config.toml
num_hidden_layers = 8
moe_layers = [0, 1, 2, 3, 4, 5, 6, 7]
init_std_router = 0.0135
lr_router = 0.000467
doc_mask = true
Below are experts of layer 2 (counted from 0) of a mixture-of-experts language model. Rows are named router (the router's row for the expert), down (a neuron's output weights, with its number) and show model dimensions 0-63. Each number is 128 + 24 x the weight over its row's rms, rounded and kept within 0 to 255. Numbers have three digits each.
Before each expert's rows: "comes before" lists some tokens at least twice as common just after its tokens as in all text. This comes from a sample of Wikipedia text that the model never trained on. Tokens count by the router's weight.

# expert 7
comes before: "=", "\n", "  ", " and", " 0", " but"
router:126126092164121107117125099107161126107125125113108046163084154093130165148149145132106114119159144137154117160124154093139121141169115154154089147136122120093133152135134114193126148136116126
down13:124136178125120109126100089142136105077061159153132150137126103109096115131121098083126157150118112145121142113122138111172128143154115139159092127146117092134111148109129138146151170152159103
down14:134132175079092090126103129128098093120132122142105122177134124146120114122130123116145123144169129109125080118182134127128182122151143149167134111105168131112126096117098121122117120131150164
down15:093137118182168138117115099144125158098092128077109079148135101081164124128128153089133086137114118119127105134127095109137114115099087102144151154116153089146140154139176149163137089105103090
down16:158095116077135159168097129133114088139127144131131086125130121138095174130150104136160108147116135179109087103160112143094115094173148117118136150129106131087154121121125123144175104122117129
down17:168114139128117153124138149116084087130134130083106100174113143112103118188149151108103104137152156139153113124135105123135124129132163134150165125099133129099123172136120138078144128154098148
down18:153131100104167114107113123153118136125151065138106132125114121144135136086125122128132067109121102113156141086123162092148147154150178137098132093111128127133176101147121089114172091073129146
down19:134130177131166127138162124123120127136147117126127142092152109126150122130102148110119100123136150137124119159100113110120141080122120154103080074120149106104086161190160107142140145112123105
down20:150150108125139114159112138158111172146139124149108117102109136133118136147102175102111111134125089137160139139162157162117141105145140097128121139157117126134156095143162156146131121105123127
down21:120087131127144097133148101092147137140127146131152149123102125134119147182131137122150126128135122140130105173126121131177170127169127141122163135127146159145130129063106171146132121112119137
down22:160157126124142133118123187107113118127132101143121147096151111132132128140122155088126103147145143124102154122139143124127100131140119173160136163138164152119115160110119151127139140100171157
down23:121111112154147121117128111123101148094143085117147137159109148119079109126088157178156099163105111161114121110176144054148143130141117078096127146073122148138144111101146129107074110150076115
down24:178117111133102114126123153112120173154132067130103139094128143135126162179109113116078119120077122094089108130142127138159095103126129115166097136121102132114121166149170119116133147107118101
down25:142098090087135130148144146132111131126110126072133125115101120151133146135148102143155164097126148158159117101107146141112139152116165122127173139122122144117117098134076116119119109138130133
down26:146104106087133158149120136115157106128112142158128165136182125125138160143153092083117149129116138138105138141113101130152161154144126099088158114149138134087155132099151117142141181112122139
down27:139190161167112123135127151069108116128128105142102099109124141082168121152143113088106127145116158123128105125136167144115144095099121126168103122156142149151120176098135130134125144114099084
down28:126148111132140119103118118110151140095159152151125086160148138087097160144122113119125127118158194102134140140136136146155129140112154111148097116101132160108124166130141081153163151157099098
down29:157138117079128130123128116080103104096145142096102147186161109109115157129060069121135102115158178148114169129104099109132096100139117176134127104124141138156100128100108131109106128130126110
down30:144144116114181108159098159100114159130156157138130155137115096115154106094081124143131147139149141120147084122117134151126117117096154174116121095183122114105158112115132143075133126160146160
down31:121097069099146115089106108158143167136121154142149192114132137108109077091128176139121074091118119088134129141112104105134112174127106126133189117167145132164123129116100141160134162110136078
down32:136152102134134111101142118125136129147150110074126133137123111148116127116170137130118124166131103120127145140110136153137140129153102118079090134116156129155101117137154115129141128121105090
down33:140120118155113118110122138106123122134121125079129116145125149120125170105126112141109100113148165109150133096135109108160087122111170131144066144139168150147122077171092128135120136139134125
down34:112165163104099117106119150090122093102094127123102148137148129117110122081119151122125150130136120119086125116145115120129150130117120114129134123125139114104115130130147114092111163112132124
down35:161114164097127105153138130126148168129107118149122145114107107157162073069113093135140138182135104104114103150122127162105116120131123119121119125115101119084105149084148111094152187130159161
down36:164167169138129152119152138103157140153145132150147161110161085117126148066162113130131111140101132132147154116113064155144084101088135130121191127129147166151160111133105160165114117154125135
down37:118115164129102116162144141128124105137158169149139106168148090116118130155133117145126130110140111147155124143125187102136115126092127115134169116143124110099123127083144119128146181163118156
down38:161113148137137111114117140148104146122168132169128072120129150117152128140123128123161160143142081136134144141161111134165100103093109151095076125135035121114103110113134086141142105169143178
down39:100096104107085153127132134123152117099123137125121123153094140108113182126094144156119127138116160139171119154128157138131085146161125143104143119103097095154156104146161160133110100123150130
down40:085161136118112097121093076130126102116133128135101055126137149075116120140133137098188151134097131110140165139118153099127115152127097121151127140136136149110135094121052144160135124160149129
down41:152131147119117119092139128131145080141082134108094078092121119078130138158172107109112200098138146146098116124152106173140122095183100086136113136157105169078147144124146141081137114131151140
down42:128118109129112151160109116096099143146108162106162106118198122134167156118187122143157105105125142135112122149119140145111147140109104112174129129143135158143101168104103128127172122140129142
down43:119124134148092107124108109126171086126155139150090116159110175088127135142131162089086081162108079126109143141123163138100121129085128137158127094098111133089132115139120076145124117099108083
down44:167100112139105126159185127122161141174137126123126132109139131131195118127110142145105172119099097146155125111132106124154095127127104099125129107110119090157163102122129114154118093132128122
down45:155109121197122139136143103115181130100114107110132158083047163110139108144115130063072129108132133171106145120118122102142136131137107133160075104135112115136119090143140134138152146092110121
down46:095163114106101099109069151138129146159078124075109107130121154153120129104094150160159100125088165130155109138147141084187142123150146105116111133130142146137163098107105143133180111091087098
down47:138105109119156159119122106060125156079107136091107137128153155098084108115141095074142191133111141165136114147139140124144108114140131121137108103104102141082096126132139126131144120112092103
down48:135141158151158122131112122172158111136123170139140119114129125135201125133127110107121120117147099153115131153081100152109147139095126093123141092131129128142079089095113146111104138115132141
down49:134128113080152096191109140123119107165073132113151107075128113131136162163131123110104151149089114140108136096134095141141127132154155083145170134164106128138155149135104116122158115154132163
down50:129104128084103108142107135137151087133159179145114130143155138160157162141140098136113120164132161099138112135101121183095123103131147144131155113201157111111122125153132104107155126116104131
down51:106155134110098107116122139122132083119119169168102127132107117126166106144127109118143198109118155126141150135110145110099101135171149145111106103098129087122120103128126131100113095156124092
down52:106179170082177107137103132120100118141144139130080096136142113118087148154109150125157130164101125101136121098180160116121094110162105117135127161146129154138143122140115153097107146088122143
down53:126136144096167113078119142131162123102145136097118120113147110099128136142122137064122105107139102114125099145104152131125091123133137118128119132171115143121131118100151134088117117140130103
down54:159100134131162107148123130140135124166118106172157140121114122138143156111099107119161121116096117075141143099148108161108112098129116170110167087152070122170120133128140098178104166138137125
down55:157137186115137102108148127114126107158124058141119114089111113133117163140156154153166151143145144149132104159123103149106162061161131105158063135111121152124122147153193105140133153101139147
down56:138132128127108112130133108152121101150134123138174090160141127133175119109131129144127082124135140144111117116115138073132054145144116116116155157143100116121100095117118148122119079131121126
down57:169112166103106124111141169148166098157150125142118103136130131134120114117108131123156110067138140135180106112172100153165130124066143173083156172125125118131099107119113140123093090132105129
down58:166125117116120143103123107109118188126112118088111184129106161192133152158159138189147155094133148173102145127160125145149113125105128097152139158094127093124130160146141103109122128149163114
down59:139123145110093137140167125114137162160129143106043122155134158129145121130151101143104154081143160181135100141110076141170145150087130111129143133147095139145154109140135136110123109141092168
down60:129114134117132120141098111185154111140135106152113110203137118146084117105108170124155088134145136106113078127159145123101149128103144140145114145076115142157151066127090136136158087130143173
down61:147098117093121147107131105141129118128132115104116133129128095139111098145127116155139128097099138153170152129170163141148111169132111121146127130082125081088158159113100143137184096123168127
down62:156150122156148171112143130112120119093112123085159169147117147171156145101105142167152116142104119138120128130147130127118130097147098145113163137144153136126176117126135162141129088140156131
down63:083205131166091092113140069142155133124101133098156129142128135122140082121102134147110114075106146152121139129094130097157132118136143138149091169123127133125126100126149145149117103116130165
down64:119093147151159101148165161142107103100093124105098112120113134122117125143097168147135164161110095137145122156151128146128155150142134141164109152131175094127177150039100148166088146117161123
down65:086137168101131149144157124146149101109178187112083136115143123121083131089124107082124133103134121095166143152112102155125147144095124110115160130105144139148122132157078092135118128092098120
down66:129108089144110059131140182139139145114098118129120127137132117130160119136109124140127160156095136115116130154172149168109099137123132101160106115126161096154173138137162111175120116103138125
down67:118136105117103159147124132144142104132135146132152099128138127141119095126133166164120160135129129106111145121156098150136141144130162118097125118127120140114133151139137094114086137105095157
down68:152107114122140155140187149116116123124132101131155111101112124123098126121145136165116129119113155105128174114078136131046154112120128135117172158110133158121134109101162130127150121127092128
down69:152151114077111138118131152124145115088113096110089119124110118114119131172111139147103160111136156132122155112111130116123145133133151156119175116111126169080141106081155123153124128139120151
down70:105089107121120083131144113132169117084144147116153117120117123095158123119131104150135105126058152139122142110154124108169119143119104113100095119100140145184161079109180197124149122113049078
down71:113156179085096108124143139079150094098141108140147149105110122110138126135139148176118153145102153130107100149166083154123133163115059127181105138112147161107187153065098154140125122169091103
down72:162149156168094188132102120126151120103144148187116099087137104119130116153103116132080135116095156088148151132112134135124121135139121127097119082099125145110114138127124145104118112158118131
down73:121132160124115158130123182101121099117157112120116139115143123120120134134140128137135133133116126148098102128108140124104128154124140169127145065143104133092142124160125115129141142124123107
down74:126117124143139112121108145132159166113096096144142122130123123162115132121079105136126099103076171135145144121124126112170098122150142102090124122110117096138125115163117098083174122122147141
down75:120174097125108146122124117110128095133123164120146114145141166134128150120098129120178154109163106140163137114157113141098120148116131137128101150151136116128106132132105116143138133110093097
down76:126088122143153124145127181152138135117129161101102145121145135106127110135092165109122148167111112152130142162141146115122142134102098128138121119176163126129150141123157116110106149087153126
down77:083118149199185138139122124122130135117119180106117133156112074102176117090092113123125074118126122125147117131119095107094157121134129097104086136119135144183126117122143149102121127134166163
down78:092121143149186139142130163105139136087146091122129149123143105157139119113107157123128118126165118122113125131143112139109148133172123110157163096150115136184136160128089083130144100112140123
down79:159092100126121134178114101119142136153117132122166165129140119096145135144153076093135108110112156153134130118097100129156146131099124141155139100168191112118119122122129130158128144149150153
down80:119116141135087103089094129115110131134139115130171097107147102142133145115107127098123085126181137120134121160121134179144117136146127097089167101147190123140159145154110148105098151113113109
down81:092126117099121140124130135113095112096105125139158161148206153104138121128106129102145150137133109131131086124127131112115130136116124112127121119121162082157112125111121131137092078129173135
down82:106141098143115132099138117132122150146173139124155094120129143129119139120153125147144135127119121086086133137129133117118133159180128097078142114101133127137134129156174106109161141104136119
down83:133114114130110164102134096120154119141108133086150168114101125153105108139092113141089130148102133082129134114163101117148132105147129172070123084180105120132114103135132173125126091149145121
down84:133141153130117133117109144140122150132123116101134137114167136156146111168148118099116127161136146150110088121150140117112130131102114139100108140135166145128154128133143167107125151096094137
down85:139118144143147128165108103153119109131104089142156100131137131134097094103139131161131118114132142132162134126149161107086136136164131178120164108182111127124111122142123153113100134155120096
down86:110151125136124156132130084112135162113099139106145122108107140093114099137136094078096151110118110152127114132117145122149102159157119109146134117154111106125095107136099127149108175115169070
down87:091113133117145101113134136155089085121100118158149106135112078065125140128111101117112165101137152108105092126132137118135112138130098146127170149146125108095171095119155151101121102145124143
down88:136129086100112139115183110155111168174112135114142130104130131088109142129074165148138110091160147157125113129156142127109144153152112136105172100137117108121140119121138128119131108137115157
down89:083091128130113123171114102127145122117133122145123141123108133104162136098106107139119094120154185147144102154098124101113142118131145109104138088119133099166081085151108133117128173150094083
down90:116102161132124120113142155156110121135117149135167099121169152157150150139118156080123123110117110097119145113143092153136132151148127141103127176131125095106145130130095114155141119148131139
down91:116141087145120144088125139139131141096120116138135127136088113162108140143116151125100114087131147095118136164128134107093135062165158145123147124124124126136133137094148130134152130075091147
down92:154070096113125115143143129125130140125112145136100142121142131118151108127125160124127144111110120084131111106126158161098151113127053126115146092131155138119135162085180136136170119117135108
down93:132135140095094107139134165165124135154137115116137112128135150132117122178116121129093123116148112129125138133126110135164131133152148097102148127120101119194133131110107141105098111149094119
down94:131149156143147141094113170121115109115143116094105140141095129149131108092107104144151139155121158137149072105124123146104096158104167111126132148164125126146157091101105147127077128163103114
down95:111130104151157108168129117148146095087100172123150152131165144110144146105115154151112114130170109177133151155129072118153089129109136135103082126151164090099107145177127146107094110149073105
down96:171121158116125115139089165179129108113101114150146099133132144109150147150111126113137112156135101090136137108076127151166109120131109130097141101114149142093168107187125084132140138129104144
down97:152090159135098107169123126117129147121170098134100128140115143129119134157113146103140154110110129131149156144184153152145158102164164094149113079174080122155101132104163119086130189135200120
down98:172136175151128133136096135137115125118126125085113150096106140147099110149125115118114149176140107114107131137108150119144149094112115139089101125121108150099137134107087095106180139153142050
down99:122119106097120120141141100125142076139143135089148077097156163157147150159148102141118088106153144114109133119135165129097156111132123154124187151118099138108097139134128148108144155104121086
down100:100122137158133157162138129123091142136146105087141086165121113131098144157105105134169146152133138099107136128155137135106116143157119120124104137095154107176121078113124114094104135118146151
down101:118132131108125134082095127107129131105137137135108161112140130114137137142142097104086143113112166111148115156157146128115111136144169151150119133132147115121130151187103135092138122127122123
down102:079099083165160138117148147139171124141154111108124143088105138117165123116125164093162136103065109105142151088132159141098124159152099135129144158130138093119138108124088166145162121100127152
down103:128100166140132109083122152143139145147163127166135135124147168135151142144090137096072163131145155130101116137116110135129117129133144153146132136148112188120102097195151134128156131111115137
down104:120153118147156133093132151125133122131127143141107119113098141099116125154196119081110125118129115139108076120093112133100153163106133155157143145158136119133143179108117079151116179116137133
down105:117151114117141143145131133133133120138135172124152149085149069112109157127134173141150121139161149129103199144102112160152107146076114100157157109118125141109146098142143164125127171140092175
down106:168136153180115140130175099122120140126150099114136121115078125102118082128133150091113119122106088176142134106124141102154159116152111087141086130092133109135117116128143136123095133147137115
down107:129100143123088115115114126139105117103147096166098111184117145123168154149114146124148109107123113124119153142133103144063130105141134157157159110079091127145160098157105105104131153122126165
down108:205132125114078111155110131138138127141111137122176142118134174111128101148097154176154160156110134117131145134149145121148109143187135135182132140172098142112112108114119118133151134121124158
down109:090107136138145110121106138107124137191098134139112116138152129159127099127159113140100073124150117147120150150123114125131164140129093119132146156093144132124137101196113166117138142105112145
down110:157120111158081118097133100140133117140168105114152144152116174107136125142108174098116124130102140111127124149176091143142129109116158108151105109118121128125136118130142151164117115112088088
down111:117112109137089141170152121158133148111136121119118124108125178153147110157126120125139131130110123122098121158097127125140164137097112153112102130113154160067138156130126131152150150147113130